From a checkpoint of a small mixture-of-experts model trained on Wikipedia.
Size: vocabulary 32768, 204M parameters.
Experts: 80 experts in each of 16 layers, 80 SwiGLU neurons an expert, 4 picks a token.
Below are experts of layer 11 (counted from 0) of a mixture-of-experts language model. Rows are named router (the router's row for the expert), down (a neuron's output weights, with its number) and show model dimensions 256-511. Each number is 500 + 50 x the weight over its row's rms, rounded and kept within 0 to 999. Numbers have three digits each.
Before each expert's rows: a language model's description of what the expert responds to. This comes from a sample of Wikipedia text that the model never trained on.

# expert 17
What it handles: Mostly "and" and "or", plus instead, rather, medal, and mid-word fragments like card-am-om or Head-b-angers.
router:514524498451520542503564568485562508542474530469501541421420416487540528519436493416590525521579401486356583525468556469585505502440530579432452506445492473377488563585479421492452498470437567446508509417494554483507457488488500515481424459491554515486503530440578424418570629508475429575516503392491525495418574465504509498580485567503533539493602504537485500545632498512589499499465469495558572476479534523511531478499533403466523475473498608441546614453487555544470466470443445488588591524472410459561462581566456475488504423501573494511546504472588445594484450527580458470492555513549484554503512591530443538476535462503450473451408503425488486533479542560517431541491595553485569533500496410458473510507580476531540426414445572573519496520402494437515490472463428
down0:601514569421521371468480473572557528533459428523483495483495566595577481463388477608509584502514545444535420562494524448503481383502497516575487493513479471578520502584498491462546529464330404446492479539513475470547526525496493450597464551555504456504485500413494425540481588505515437442524493445575441578487462550470499465413497425477584562410521554552498530444520503483400491459524487514556509521492520475609491478584557459433466491483473519457539513521490482537531457517459402494572483486539482556568545513530538542509534503432500550445461447508571500477544433552437511572444516478493540413498489532500519500379479495656533491462442533485435463539444512474512601524556613479564575521495474459484522549488579482472557542537449514547492521568557433542550481511586363
down1:579532491550539535528414561527522533514447533447515526493460464468477381461427499404413480517503570473511544526497588476466485380430512534494437458496553509514485556496348503512459573528425372504519487555521500511548532616537496570510478460437527554517507516516522535469542494458513458528493502573498487453500519457354515435499456409455508543543473445486498476541486440545546494476508487557599645508486596375500561565536478491419530468517478565521497496477475515521593471461475509511566452506557545500424604363524490419526486511486474518485553466428380370482550435492523540536540470562463558520494538487588467487569542529621432484436512567477497516555496520469513494424481518485474511622499469508534615523602528520491531567516469458356447511537517531457492519597508508
down2:507572548529469499517449444486518463496467419555486556482453456480501442500412465554490524539486458458555487536408502528491473574493559517478463535461420533560495502498469437524576558575574496509483509526468543553452540534525467436452427462455559522526504520402521511468373462404583550460500455420517555505455539504500403456540458419529544453505552543483430551490417557407460476564544523541507488532479444439576453553488630598566486507577551471509522459476471522501533495519468502537518558428501433515444560538393470492519505529519417485503561484501443516541401433429622480514499421519464523566573495472545533557513389408415485408490560505489434466592533591509492555490476587521546520379656468470503530482522511472537520541499562547615515633517441503466364448490474409
down3:495686507483513502527472450464541460449391488461465466493438509453575489467404495561453545473496575539496564581540450401536542521550515479576566359477485555546572412587463503534543534478539531379574527510435505502484440549583476482460591473561481590470473436589581576483612547558499489553426509536480472513467500533519451543426562441436472448492464469454407456445556510581527419461499537500498465438447564493451534568462469468384458461496491479508530499545447515511415507459518517434512468501565456496618577513518472535480517524480455462579540394540465447444512473619449504484465504500482598427525566566533579511489537499455472478561453567442555566495496493505476537505451498534512518502471460465465535511490552408473441580509500443497507397592478493546446413520474518
down4:419505496563591499449563484495459557490482621489439481544502537518566531487378457455549523476458509431543420456516495435388605542506460520482480535517572529484540525394533528498541498552484479571515555472471521485523541492518491550527543452558512492466542582451421504554544500449498382531584523560536520488522504491500528509424481476533535424467551466537514462499512530517550424464431492525487387464424482532545520452418484485498533476481556540505503484498422416494451497472460595471492475484503455622488530395502436541416486589569520476519531540563459527517452581583473509414533430492410491501513466566532466472487586569482574551583497546433472498524526527416418497461516451497468451486547504464503491431457448563560582500521485511518483494591495530488550586407472469
down5:492540410484569531553475499547446532538557600679457469530508494532591542447527513534429475497469465541557549469529429481504512497529458545490527521462462511479482525463460524501461602549479473493552571509476476507510553499508513516518474492491452451525499531630455556470460508515448485477546426428459477495504495478455533457437488483575483511488469462535561504447464496423548490446442440474472581523478462383472515431483510435432451459443598432469468516484552613484455411548408495435486441535488449462430499444515510438455451526461533615478460546516452456489540575528388433563431366518459468558504539499530432493561472464462462448496469543518458619514473461462500494516538465476500461502602406471505493458441450527594554532468551631519502558544502420500524549465493442
down6:430519548545494487382459567542461464460460590461498568435535552496481516534489548556419481568425503402526547490529555458365499521395474470488519456520345532481520487536381518439500474521482520448500498442441495569490491489575528533472408500581551488552481400562522568487465499541488436544505476431473548458558531603502525525553468579566493595496492497559517449514514517514475535501491460434552517565503457586570481446513470528466439520481557506470483565554494486475509467519447432588517550413456396510440377436603527410556596462528484437525438498415545448491535486540409496555500571456468440504422494511493471457488436514534471584478582513574484487504509510579492638427476503415580469471429457504534393455551418505507541467481495538567480374442508473495509496518487506
down7:515450525472488506553502541551533400532493472548518479551547525466503472472477571474509476498494487464448534527540447546478464472510322565467584456528642425556519598441489618485562411591468467512447485487401494511504544520522586460553501489485499487499512461413516495539428545507561504572527521566433421466458576458510545569531517457473567483515474578470538572452567489435514567443419584509462490502580552494575473555482525493610530533554517450547534499491524539475580510462531490425560480475546457556585442548549534453539552499685451519530460450562418541408503548503549492404488404503443520523554531459395573417480458530539537499599518617526462415495443418547448393551480459608546459469544550488552562548498504526477541481527439507522507482558533442500496495452506484
down8:497513585427588469492497522443470450439477462439521553463516555469518472374492483525447483473454570474535551477508503483574503475515561525483505533481506470584503481534515486521457572486478508444509549416508461495566493544577572557459463524620671516508412454473496405344450560519546463543517465556456539508443522523574497448447513459517436501506367471482451490492570551520497442616512443591473523450498427622445561554536445537467598358466436447493467446491517470548501405518543597476514461458498585477513535518519478467386506519453510416464584463410529528544517488541501478525433580555477490497527475535556487528521495519501572558427462559489580514507580448587522480501486535486506583559503600482476487472463391488586467546533511410439472476558519508494521583472533553
down9:473505442540579593541457456482570489436452548532553487521511450485475500571458501505475460559450445495519556465509545559493497462522572448504555530534571454572491502492568495458486473536519555520486581491462503476519497546431531465602402463449504456451474453497540543561447541533476498441528521510521515499517552511495442417508485454523470549434530556497502584408571494520504568571476467491544565489517466489517498498546513390518503526571656507447479443549439564544510501534413549502544389515487528467491465479520516472452513510512596478441439466371498478494578488378583539452517652555577391503502514532417512540457521537471509555507502500532547477452585517406520377495535518544481543406449470487589547398514487423552540544527517481456517477570538495525574607480453635
down10:450496579511454539466473579473414476561458514424486580534558432485611501454532454555510508482504566459453529497560490557558473525332492496494557496473547475503464478570493485501499466497531493528522482549556571452488417473510572584497560454492509545534480396597533420617431526510584506443525632549465551540396576534510523483498524530476507558507578498519566404529517524624511506413516517512527565486580479445457532540530532407543475442504546490478433508473522489609547502532437534500473439603489562617475494463473439460539552387410508491480566538538402644380515358541461537609518522564469562532412497529523463540455517635590494500510557534469498599463512434475508456417487492547519513559543543476507497481563538518525575521457545498574553477477477521454586505496407441
down11:537550445464530465522613578426491446507454496540525480561456526457470503501455550486475473460588517560447480512520513475495552478522502474490472498464561482549393426530494423535544475570556485527486426539506511526507468425493467459501535555456529499482456420481479435558504547521497477463472567424511488393496479550439466526477571470593446409467605533544450548474524459514572544431462567483507490534503575498422469416493502525525569574473439493504411466490516519470491592513534500544600568560586532429448473528517468487524473569506381541440433546536521454548570540479464416396599574546519513552551553439573413559524480573548480455365341483556531537475460492532455508475474488528541459546499510494510508410486518547479493471456485456481593447624571546463335481490546470
down12:541496494532531566506508534519580529569529466452627544599521456486491397449563413586520423550493514452503597456493512452425611504515439434555551494505542497643602511453435500504510493448487503582497480508597477471557550542441449492406492460501522461512481451512437498499449485518539435545648582440522561491529518534461553532505542505360509524502612427477481497528467422523528521521516477563474469560492587575494496407387394546438460495454533490458541450505534491459540546480490529477450534530541573529447505451455548505449509592458346471438334479508460477531523440457530578546598576535462462456422495491485485496468552442436419529519409539489531434514448521440467495486581503477559446510487468442534575498417568572436541478482468500479533426546497508500470436522573449
down13:522509584533478544596501539546491486545499534520428496578497491417503614501459572517497554544494558485528610499432490536452589503481498601549603540463447517582523554473492499420521537477445411558461581483514493560493495561459526381495570394451546479533517470592512510543430446504495516583497406465556443529522460547552452385483480450516539515456521604588485607481569559496511496415396497505570538561405495469595459545496570537464452514500456503506514505512552434455512546490478418565483491511579500525494526435514498462597415503496467506507538545542557491506521526462460385483497543482416546415516448483519581480483564499515448419522531487534477580494514446503439519554531584581566521559469520595546585529507500435471452474479530518557509430303473525468543527450473507
down14:487591492425499505461468469464488578552474498511563504517477591448456470491479552493523558478484496501511491498469418424405491485539624384518420544507473407417503558436612552626507529519604508530464502476500457400460542510407570519586539536499508531465520501466448575484486603468418553431393571515413476440506424482507501464449495452503531440620575475576562501474515506447538482608455452547517537582501544458547467456546543474548424488451508344503505574509456470516460496455567524515563524486437398504558496548468409543522422566563491462534517503540512510573423571557408439518446488514484461527554460475457474494498599478532407529480392462423421475493546410512476540476468461415505575455474537507444584524472386495520486483489502463490478532554476546518490595467588487
down15:479582471555481487522433606466393565414520528493573472510583416464587500483510516462440514587504571516582421481570460622529548411485439542487472552443555498617479475461464436487492551510473517517511461514514433473375588513522532530433571514534539499479412445446501513521481450539591539482551468488589452466443530470496464586428489553492422525455510545529573476479573490464466546496511397573557466534486559542399418453468538479386560454467458517514430510481464570465484532528514545479594473586553607505507477480496525514450567564433507474518434537503557460595497436542529525543529478457482510436479404626574416461421562485559526628440518494432468448440538570416483463533558472534436501497428468425481432507563554503531489445510517542610522484441515504497515473465461522
down16:474501575462514429461466504487520481493532462555563460482513495386376497447590499477442487526534565552492475497486523454585590536485465444470540623520542457544508549475436508526492434508548509506539497533483516493474494515526497531503444553465512511535436591491467502500509471552467571443431497582544452472479447348576551519574455478452425549514433435536438450478427319517466524533477525496493517449621433494566557510395509547499519513541417455534476575458561474449505484447511502604547468560474521560440388626450422398543418538481465465474471505559499546522481472551540567523486484585491526438504454493519495554517480511516496560402540553519535447562492416514464501531496535476459477460494553541510534661489427452553515466465496498468531523511464427499569493477511481
down17:484493526451592480518538540482520488632476529440401489435463546569503538400477451468552491508448570577527464432459527506484472586451616472469481458549459488473406490511383529520526491427588538542501462478393492531471431538450504525510575570513602527468477444390578521585567554481530466555562487621528500502499502524515511513526438378540502546488594647461481477449556566456527503475508511496437505489508517482560447490426533581475503528562510569493597483522478478487421487489485488527467485612471492494501486464454599471618564584553512413498525642448624507567522516398486427407411569464514569512452456445457472462516460442493489477451581523537477612481566541571490431528518480551468540439538446519517494477528473393455513565511496559514561479360507549497513534446556550
down18:486463458536434487473519449464579484484556498385459510529535503459438532536465440478530452524491512435569608529566473549497421588448540381527518530550503508442435576482652643448566512508512607465560561424543483497467495451534500456419471479559532472460461534474508422452468448483566503546482471482480471409495550467569541545474528552568466503499471505453478521489395474519524500602509531558386479466486429536531520492441428506519517441466432493490460492465469481432441477493539484410502488479547468523543496467542433541418415494515550508433544543515412539492540481546634506478453468524557476492546488448441620526508424538514564455442352429574528477468584499478470491497483384563517390474501556498522560437441494544464464465483542547506562509577476476535506485580483520
down19:484493404522510517453449490504485581527596416411463522522548555464503503490414504542417526460550543578490563509560497513542456523457482461450453586546477559478572507557565490434475537483586571455536477406485482559515473515539418522469575412472469492641475452529477553522537643485512535452615509526519527527437504510492469553447469450454413548511498593529508446511472533511594559470417525477470435571530516482521490630483468491503467465479440515520473511516483457508480553525499489420447574673565476502428504479470459544547521468438515434481590505603442539461444509471661474551498498410436588559514474600513399480457576459503516500502541557473555528484472539573542476486546362549499454475464475500594485485543557431518515465501473520523491565542448579569344609519397513
down20:518527493541680526462385428527523506482568473522443527550517518448511430423512536493512526452492476506514506425447534485491515479464524529575482579595480538436487553496509506470507540460493475443527438566502487481492476419468522499567554421534501462500542487527488499475486458509488478575500477550454518506461539496531557458539543540500557567484390460650512454564525493461481456529512382536551459572543492452440587489536514547486447466476463482485509484493506454595449532476436464578516464515577451525431570560511599543474532464540465449513545412425553526454409433423572555513488452491596543545434525508505559644463670564481569442526420514639386485488534454556488560533491445472491491456486432494509406520510491488447513507452433523542452449407465546509519548504463586
down21:458452458553468587420460589494522475464490606519456508518497459561472514391523555425605415523539499549513526486555479497533473504476497418488549523603455543524476464489589472426330507515447497522466474504507524444492493586566489523550416425445535546578511515505479493469483454540527527450512578482551525520522516542489516441465572467525441516487500458568547495508561461496512477513551577516464584537561512459511625424506444543561477517534534505537532493502536481486439480487437536523506541500492514406453404435505558555550518466569537506420456507489507496511521449453477579492428436427448451498487509432581459378484553530491526502461589371565508410492550499509495530501505396519528524486561522475461457577645385553417551538466552373496544458498518513526541508458548555
down22:483529567525499467470535485496544498454470527575583519501400480562425491418458571426459506456451513523441439538441410488535498462411396442593411503536534481495500374544559458477562590489578479549456513489474537446585610372477515552486545524545536547516495497481508506470618458515523506506423481601466541537553519589545469547485466547456547486520462570516460492603484479476536430578487505520544605527501479549402416447449456509467445505426500501488432445477533488519470514472465453570474507440501419531581455447441491442441544464389474506432400395461601559484478492506440468487488526447521454551503523474482431561540474426550533457591575465479474461441475444485550383469535478505517508487573525522504473582565510511481481503456478470468486524531483413533532537607615550
down23:484507380449507497419481589508530458510523496463439453512523478522377503446579538534565455491451499619489524460524492512463556532392443526390643429523470567494490459458564496524445474490573483470472477497419432496476439537474483495481541482533481503521440537441441520486595528523558431493553532481529531463574517526542488570506493528506498458488572399519573602497425446480451433459515560474507471534482467460389548488420535446410539494468440521464520548453576478444395436508432472564497574630508418421396464443500492592566495434492470490507566388534541470438569465423539499530453451425558466552459424468460437540531463566506573498477603475490450479443549420445437480469543536511585460532552531489356535624487463456475426480563548473510563487497465476480498558407505478
down24:489642535663610409488463525507486447567425486480449492524493373518544438586539556559409562483478424552508557484516480501460554524508511499435495519466527577547473484535466585504520411494424437534449490481471500488545457471629492458459502463366485508508521466470549557469562460474418514489457414493477512451514507590393447530572485530388448440496490526414499433564429565518620500470487548561463550561477577502480528487507459446471437504432417449510456614506531472456484492494495521507576495487473411486517571520564508480497543486493533560501512431525542506589486429528522649435500465522642403545453435516604485500498532504480411513586448516557570500518506515533454460494421509527525448496466492430450469493466487488484543511497583526480530543539496508470562500578572451
down25:567493505517495459602499562426489518548490520579504493436472520440607515485536441559441528507550490465476493503465562477478553474465569539552511620542470507556457551435453506505559498436509576549579472465485512461526491453593550415520435466439539421452554516542537396512481369517427454442456507614532430520496578491523580530498488512497529456409585564479467551506577473469543442539445524551472525596592557450521486482526550448503511506482519408491532524509515554542489531423512478438499485454527592454508639420472404521471471461489501504529547580594556437381540542512482589523469501485497591464396439537502450516499492504622492534545623485443537567423488558550632411586520388481449511457454424491523553471535620474468479587600517446492513480421449458506408509492541556
down26:474469456412596557500509519429401428542544399485506535489464598467529455523452529496489538474516560469503552505548583488578566484549426390447479510510426516434553480499545517525496525576509458506500465515482492563465476521466509502466424523546470505526442452449556423470521483607481531569563437432410543536526598506562554500472586502498484564541523481595523496487459466365441427586523457527501509516439455398524469482476494574490560566383433502481489538494506427506474503511459520482442490468453537528568427511522460568457551507487609560469496525510466499514494500529476382458575545519456461454505527552561653569438560548455557535536424559434493481414507546526467388498486531524491584547486428548514531531439534570438514508470503501526603555472474538478580439488532508
down27:443540493516520453533543524424504470495482402565532504469482473500480425517527529516596514491614417495413436544530535518494449547535495440572466455479499568544436435552513473566539609429494513483463468444553593483432586487492496474657524560489578483488491456535556540477511536557509484491498478499550582527491471521462564487443517471489493559580446516486462452447513545460507496558470489531610488424444493516467550495582523495475502424457486605460505440531533534462531382531500480403525626489491513510568519522550336523469494506449517504567458462572472521388474475603467562573464526526569471457539477528511592562600518443490481512570524438510589426548446415453521500498473506494424472620520492434452502520499588519541586539452532476554532532595494371508467449359575462
down28:501479461549629449419534536531447509485476553514545497514599482524558548545383565439537548536479473568391500510542514415536476527590468478472475497410468559511515464509513516420472454531522489497505465444470528515477483466582543450529490502542472414450449523494503532490462558483415467490444519449514584532416517516451439440495501524490489473542544449552550551614636589589510382532436495539571528446490475494500538559558464463581617511556528507455569498484503528511544468570509563563531550540543462494522513470514528430500532494526556590434490516500512504486454419524624415523472466505566481463571569436513575407556468520433433503571437497443494523420455542471497441471533527514468527411430449539389437549523445474517519597496429547465498527538476471552536469474519482
down29:485567538408586539456486637576517529560537564494494525483522532439437434486529449456405539549457569495460539535460544414489459554560534489532408588420471436589447497488498446505498589495555445452500522508459489498537517517440522534442529483479502488516496503506473481486610448445382469550529551523514512465379481503520520431514627505505547525438426555498400553566556507497545548456526489513531507422463490506448521545494428404530472426465501368464431518538449441544509515420440499547531533483507522484514541552596556437540512513491568539436527574503577557527553580447516435499483490539574448457537473558508516478542530378559427481409469516551502575448550462532523530484463501443461472483447485455476452380472456592512445408460508471494453544428477531492507489511429454
down30:506526538495515519506462536503566484602507470487551473459480521534536422463537586521477455456443492485477365539559488459489602496455473493533444554491603537536463543500537534413489474525483453528526503497457459576500461489490482516478454475520525467574449536546519385552416410511501472486476496470501487487584470416485458459499530461538589461412505554531398462478449495500511460536544520506553492389532438516534580482499559578552488499574482459590514479474497485592437560498459472436537547578554571423369526515494527478513425456397491532558552585553449491443521498439605592464433427525518490524553541483535512434456532480439452534516695456529486539493423526497520438427534523522555585556483518493495486474497568440490590495429519467525517514489496456456508448538485525
down31:505549430561504472548519532601613498553613525471547541480439454583464423425495489551554548473456563528476510435436543524530631437477521642472477497528502378512482539550485525510528489526541423529577494493448555510444494510495530465522441522508516477516429584540511429550496563556477470504498480511416444505409470454464492459553487526485542439422514553605501560452473539487440527390459477502561494533508532461580576530470447516525453505455429511560460613453467541481480493599483477581528431480557548313475496466480444473546447536453579556490582459469394428480499479473460468507529441629510560520512498515487537512490433470559563510461409510462406537505552554438455548503453507489423497489525459547414455388519584498554459548468449413495575491465446523544383483553476531
down32:504441471541498570480468560492459493510547485527430618494396458529535445518458487475575578461450496484460595489517486557451445479570528587431452585466565533471462542522510507493508503373433399458424469464521508489547507450405592557560563514502463531526483523578445573477453471508492492507578551471514505564507450511459511414497462496450411584429425500529486570449572569583493465473454576537557492541572442435499559545506564548603541457508491511565491527536529433476440463555494663514549524433483470449465544448453562471536575531479423473518511510561529503440476475405435465470476512551528470565433463483541554519510606529530493462520526494487542619541531594556447566466416453483424488512442500517489538459442466558460494603496372567439519463406523592488530484533544537
down33:618445471458582423461531535535618521501529479446470498507559572501511480451441555531468470407440473432484538451472441550428434449426601545552434535575403500550576495479486509478615586569546427520443492499455467419522529449487478556461464600533501446554587584427505536502473559498583563553476518571541565494567410429552416472462514586498551473535454529465553491515478498472515451455379472605468475393446505513511455511482441484518424509510503584443376499503556578467543502482537500521493487579421544466526465490540485493542490530508432489472423502447506488541507529482465496440462492521501457554387429527503570474486425414571510457502492521505464478533480574457410586463508551527567547497541535551521519488566477429513459532510461514523427510527526457466490478551465537
down34:504504482443471505531511496445498575543449529398512549444530533529545410496561535500559516429491504506465484574551503402543404507552523541561601490517508582515517581537396571554480485501435541520508501594446500486505444534520401515534470447466469517525529555348523522483455557401502584470541546405545490417429425477642541456404474524523507421477458445467578424541448598425448554524536434510479463568499496501508495460535490459497616456484562467513375447491512490566471468412479412512545446535518499407523575419487467543530508542473512526421458546414493466560498532508443464525481509516465451531513474422498537532533518504552463503495456499535499384513493538514531446536510499497522505485409503459458532526421470586461504476489533418467477435578547454480516534471469482
down35:414486430541474520488450415475474488524449507492530498454517470492406458536464521451496477421482508522528422600492508488444484550481531521399436515562616445551541500398425451509493459532538463518439514551490542613447448505492524573506513495524438465559435414531530570566493502553497421582531519564480431627493459460514436498508495400407479455623486541545484452453420523455610515448503567524557515562537489402537471514468555464532474540470531511518418494502478517526501419455510464489425467443507500486569466523558639475354487559478538499431566446412461548479483556480519455392457476477486539568504438469451540434494518537545538522587580490511506484476500519555519497589528375482449439460534421558501463440493491531559491501579507429459456513546470513548526519566483509
down36:511528582560443450527525392424447520468487509456498406442514588481494486580468479504460514456485452570530447497505484568489533394464553547457441501459517448453515452448566523477499561482418545472514572559552438463531431508507506514480488532462589577435515526535498438562501395543495457522465554577472502457404503555525575491467441469535497610511479459454471420532404375470507488398538582451485492500441491463587528415535502461460528457505457547503494473529482498504598466549452422458557404367493481521435541608531530485505398451576487505513400573389447553519505510479557527441419536549425522503478565624539482505440514424519533458531438482501445517401535482563456549536488460520512523591456564524501399537539518501464554542487467347396553552447496464507465549520595560
down37:610501464549431533460514446516540452554583544487515414505529485474384537558429517482526590494542503571538523496473429552390560467487618493542501439587428416481436552471564530540455578541552540474549585455460524387521482548440544527508519481476599463556508427421494605465509601508462544424366519579507532470437526563410512508490540491595451393526498544516448536476490491492527450550446514475476592582497491522384512481531497539554595518464563485542511529434532550526571428553520515495542482494514563486498521498403456541482503361560514499535519470475508456520484528449468549432453496647521554508545528500453517522454533508413549543528620448551505507484520492519567459427499543522490533509519498568521535442541512447449398485475494451342544467523473529471559535517434553
down38:525459478542493350535514447520519525483569432528504509522630480489477425495522479454541569528569401508530433542409397495497609496484531476488484582518543483516430491500496434357532482509491573518543531520552494521434514569534468500542451592522506504502496460481459471582461468548478579435579473471541510456461489511484504386506535530465520543480582512578617518444574459512384439539659494545482519450430528454485459423549537588439501451527527528530486501495544525510554532581546453596523485498455503489480542485544494431487507451473520430521527494517389488540417473445420513604491469492453420499517465554523474488527527542437541554436513451435513438444449445509507655590523545548517532433584515459515438515568510578478492580405560493529428357465546552483478434560455544
down39:468466467511518506465526384573564412534484558537543509508527414629467538467477479375462496523513465529507545475499511484484459490393549430526490546610412502437477522539536566544438482476493434489495539365609584426519453444571521481504502450425513573489468516521428413548410546525530484444458556487482594465593450460477541496461539549488474495519621556437538510503484503623480573610516447519528435478423537498460557529449458502489411466409490523520466461473527466526496504513483463553538524495410625458553567547433537542559503580460434515524452561478568480560461583497556452480537491568436529578566473481533513476503536573481474571481371458507487579583547488518577483501561456459503558501476521531524493425551497472520435469497494504550501483538546552518491601599506498
down40:428491425496451505375519552444478541525509478481450519521425519506496452526520482417582420525516432509410444480515524467538517471418557517497456490597450477410497500495509472427460488433527511524431436603520543486502540530485497578496474527439491582486451369497482509518576552559533460559552480529401468517442516482515504471494566555471563515486510535564415587588469514493467478502544499478515533504491512446438562472449479490462547471474489515565586530521427490568455550570488458474573611477491565444489516500503587520598516442612561554484442508487536555543465571501398525593467511489467455544447442468498498397520593539512461493476612442477530464476552463522493453538485538526454475538435554540530579491456362416471500462401512441577430450389510543426528527488526498
down41:451501533464534550452397485523465559501589546476367438443490544411498572555558418541447471435521522483613494501410423430542558523455437546587499497484529517498593419418552473577503533455500549503561411568566515463479433471583433497519593603550455517493420555455484546432549585503532486516468591545524419454561478457552448557468546407489582525568467522462534497418584342521554485509485595459507521561485531520490421481521446567546484523481423517488483530493496497447493507527585494477493469434469562505506447508601450509516511565519479466489496571467561549403526603422519394452527562441491530482524493539496366430541504558488555460529400483592538447505448511450483533440491472546500515554504552597561460562423437534508514508547484488528409551542555535512411419494498528
down42:491410516473531509506580421530504372537403520469493553520494554484470554405478456527592522559497547479571427559487508420547480491449469474542455553504388472451568482466661532542514458528527513499400548464528445482524543481470520456540473495514547394514497579424438514476469452506549489474533613469548530508506541501413472467499558409519525452525468461507535493470432495460434479542486325329527553522476558591414476540454381574426423508469468558463500528483554516431525527519491597543491531491500454439570417448533521568509609440522472405474463459608446477557491499455467419530489521583496508497524427425504629522550417474493540483525470535453513496596487551510517432414498504509559486523554490439495393590490557543462482526460494518499505524467565486591432541489489451
down43:458542534542522520516467489448517447369458509498497491541551467474426575486543558477480489536551511485523584491515487478434453499488513452452558479492543561478453475532516463562485449475564527446506514527558426547524506522496510489474457477524440504484572576537474514497426383585600491496522505466437527519472424505504475443461463505435388536468578511514426491570530471533433442485566556480468414572498480552464579563426435447469540458410512498480515548533504423467420592504683610479505550540420488475567606428572434494458452532558448433508553536446502525480496436576493538514495407449504509526498490428503616525531471564504464362496521559451508517498450557612440437449523505498527553440494499496517627339488391512532478461511538490519455521453440541484571437423529535
down44:486471596558528521471487508456529448545479618535612436524496585500430557538487533524560410452465522503474446406502419501523404513397422505550504468478508538508550469517582464535569512524601577559482415506482500468452511574423494539549589555544502602501554512594556521465597525443571466563542551467446493530566559456592554491554522521519491457527473577490477574540554526567508460477464487514501492429466478601423499508455539512498438506577489560492485505515485568561469529483532605451460444533473564475496478528506488501452541575547491453509541471458526419396580532582466494495452425524444525449485524405508511549498444441500552546521481479429491477558529483526505522435498503443493540503454474461429490461486448439484535423507465405425453552526441638501453545402541538
down45:467539476488464544548454521497480467441554523522489449495529519558594418483557497460437464476558572472508485417421521522431516541582508458502573515433490448398547462430586479506499522585590384466483548463489459496452518459582504507507502436542468486565515471484436473432552549492446489487502417511579540509460540541466454547470560461392540448550527379430409542545508486470450476475529559505457487504512558554528415557532457418569513514509515502457432404435481522499442493534556508577480511591516425485490528560532471509589454442528438545466416426469355544427496489476505490537524504574494476510490502561520511517433425519481562545526471372529594541326559421486588583532517472444501458465481481478529439559536459586463541471508545482539423527562459560491473503525419522
down46:638561544508563555529539380486560513472486425515641540434510492501448456526456555600441512529470516476505439514474440520495481424545443503479502502519567509387521528516562524548543497475459437518496556507484558433571645500516577442431490447456537499393504551489494459516525474485488526563515596509497526474483520500429554539481506497574511532455517449402528443498503507496424500535518483509464474433491480473482515522488459518470439493406491539494490503509574408433412433452502528558447507460444563511522377514548404468520482528491483481409461454446465509600511458525487567485575453472471502415489515568470437575557509496510498511558418510472491486519456547403434539520525545605511476564477505544550387500527516566479597523542582442421548469633496479557515598509509544
down47:470473564554572543483576501465549505542519440484557526599493464337584497499498481463542526508472469507554500542510514548502452543518498550435551477476418442446484474544527465484509535548377463455492560555481521475433469534418460517489440426527512457508445488539533593550528472476441522534565476442571489489505503603481634598486460517539349430496464628443468517537594509524457496545458506387590468465573553537525588472461595597454502497510520470550484403468563535494516539465512510409474470495544608537540481636581506513494438470544447439510612445547475426431527559478522462424512473458458536503545495437541549439497531549494507441370561448439461489409513532469451549517515543454524457508450474510416452611497480453432471502502504541483537516451520500533476500479466497
down48:513511542471410523528460469484429558428444506486410485495495563449437471509514484441520381565466574530586444432435525514472488484463498530461435446506493545482487610480510517566575477442483505400460458477426527480505605479551562547478510481471480441479547456465479549472417487416492427475501488488472516540481519464503432489476473438378452527365611470521483518578563454506508478515446393545467510509454459489566475543445586474502452587421533402487493503468474497518508609505481452570490492514515541411509449440443559474430442596525450568509438549557584463493483479496534592635523560413485490546552487529419509555369486488506511458520428452509428549501465451401491502461521521506457504529563504535478404448530480553483541498552548480394493478445548557439610477553426498
down49:685518488490513427468464555571480514436532525525471567458474445524446484496495493480525566549511502446542546556448476445508502381566567506464525474489518577399506489471574514526571494550486636466454529550520372537464513462469453477532509520504536607498520434610448525462503499506560491549387523516485512506553478515458487456509524511513423522515450455492539492473433404513538462519494483459572422478576485446551486501580512490492508505544549527510478456544496547483619546503489479568477465506524521472612542471529493498498542512555520470565543526527462402482474526424448536459519545503469495497458517464548490508529481448518498453435495402499447500549571459482512468516475627460535553415533559490552478478509437481525591442475439563595456512511562425538477403460588519
down50:522577557488468482611543500467507492481401495529477507544510461482531518487407612563508422460480511466427490446411528557493349494536511568528475568528452454499534553490493469459495505462518581475544432517496548562465555460435475599480535526515440459502490507546450554462484497465475548458463551503516409602518521526446417506435511476484509484545492464516493462485529514526509487467448514458523572532482511465516507499485511516511451515544491463450420530508473458460550500544561528492425495425477508502523489579521483445403457489389540586475452519574551517580549490554471468539462376541479440464438533518488478621529579396506327398554404576445460493603479473524409526521528485442509533497551498509533458517500519536435433417481527421427527528474589527497544548458510515
down51:507485531508419562522557467562543437490432546421475539531515504508510494528568443574527479559541470564472453580543486518466550430445497488472566494515576470513499479503445541499440511441507506511489581472573571491640531526562475430459426444476556580470497518533526547523465456492511497357516397473469485480471471575432516520497518497634516511573508510421462525490427473434497535504529445445520550407429477439442437571498565453481443473498522484543481481512536550554471488496416436485455509513498509429488494508520511414485611472526472464495480510347441426569511494509464515509549442563483486451458547519529581453412479510446381486506399499449419544470494470483526540482563457521555393471512496555568512537552487558486501489507546486523492516425493444540458439504477471
down52:469445389478488559460503397470513566535515618348512511510501554469446534518522487536490472497510462497465503472505569458540448531528511438498559453396479498540504473386536444495519424447509512572568528426511421501489467471499439445455442552488592440516502459452502449535482516476458464487537540483506418440500560509495478547462416465497330593606648435425386490518501560446459496369514500513483454539532531518503557399575447498422524525558564512465525433522539527576465627527515533405461553504563541525543543500559538572551421473539532533564502476502481517464502515554453534457452537447573559543473436452443528482573525511526441504483494545462552433542524547540584523428445490442529508537569409483500495552421500467493566583524514466589539461507605526512536463551443461
down53:536563490599546598466491477416489459448567449537510621498539451475504443440553425518478494474470511455468554580435495524499535524476532448502395549486518453522608417525504426530421543484490401529522489461436476527503518497489554478513591488470526512499474527449480598538552457484541554431441457438512541595420504464531419459443568415565492448526478572479508500466599519481410510473444536505530494447501566450505563580525517515556523493440516494526490461460556528462449440526456496483545521517484340623532511469520565474532613533472466491493452620477508527499482442514501488484473482458503520476469548494514418560409601492537567397535432519562510463451546467520583520489489489522514513513562461611626501445419500445396461523427508596539556511499562564539570452388524485
down54:516599440453481449509682539482526553548502411422482525526467478450527514464443427386441521540540515472507576511504583616562501503500546561516482523469488436529515418509472530437488568453533492530559472508412511476514467538575320458492569575434541517484478472401440508458580471537334473510487430464448483530484475458524514509497453580529469451462573442483395512460485521419507511469524454530523460441527503496436543538461519559550470485552578481510555468494463460497537427416619531384523484510450517567485421437531523514563471491505503504586478513581512529375600538538486504414514582510554523476484506457508487408564444485508467499582573508510546572542484486476459605540470607635555453560517419514579434514484573481479544548525550551527521537468551565508538522403533552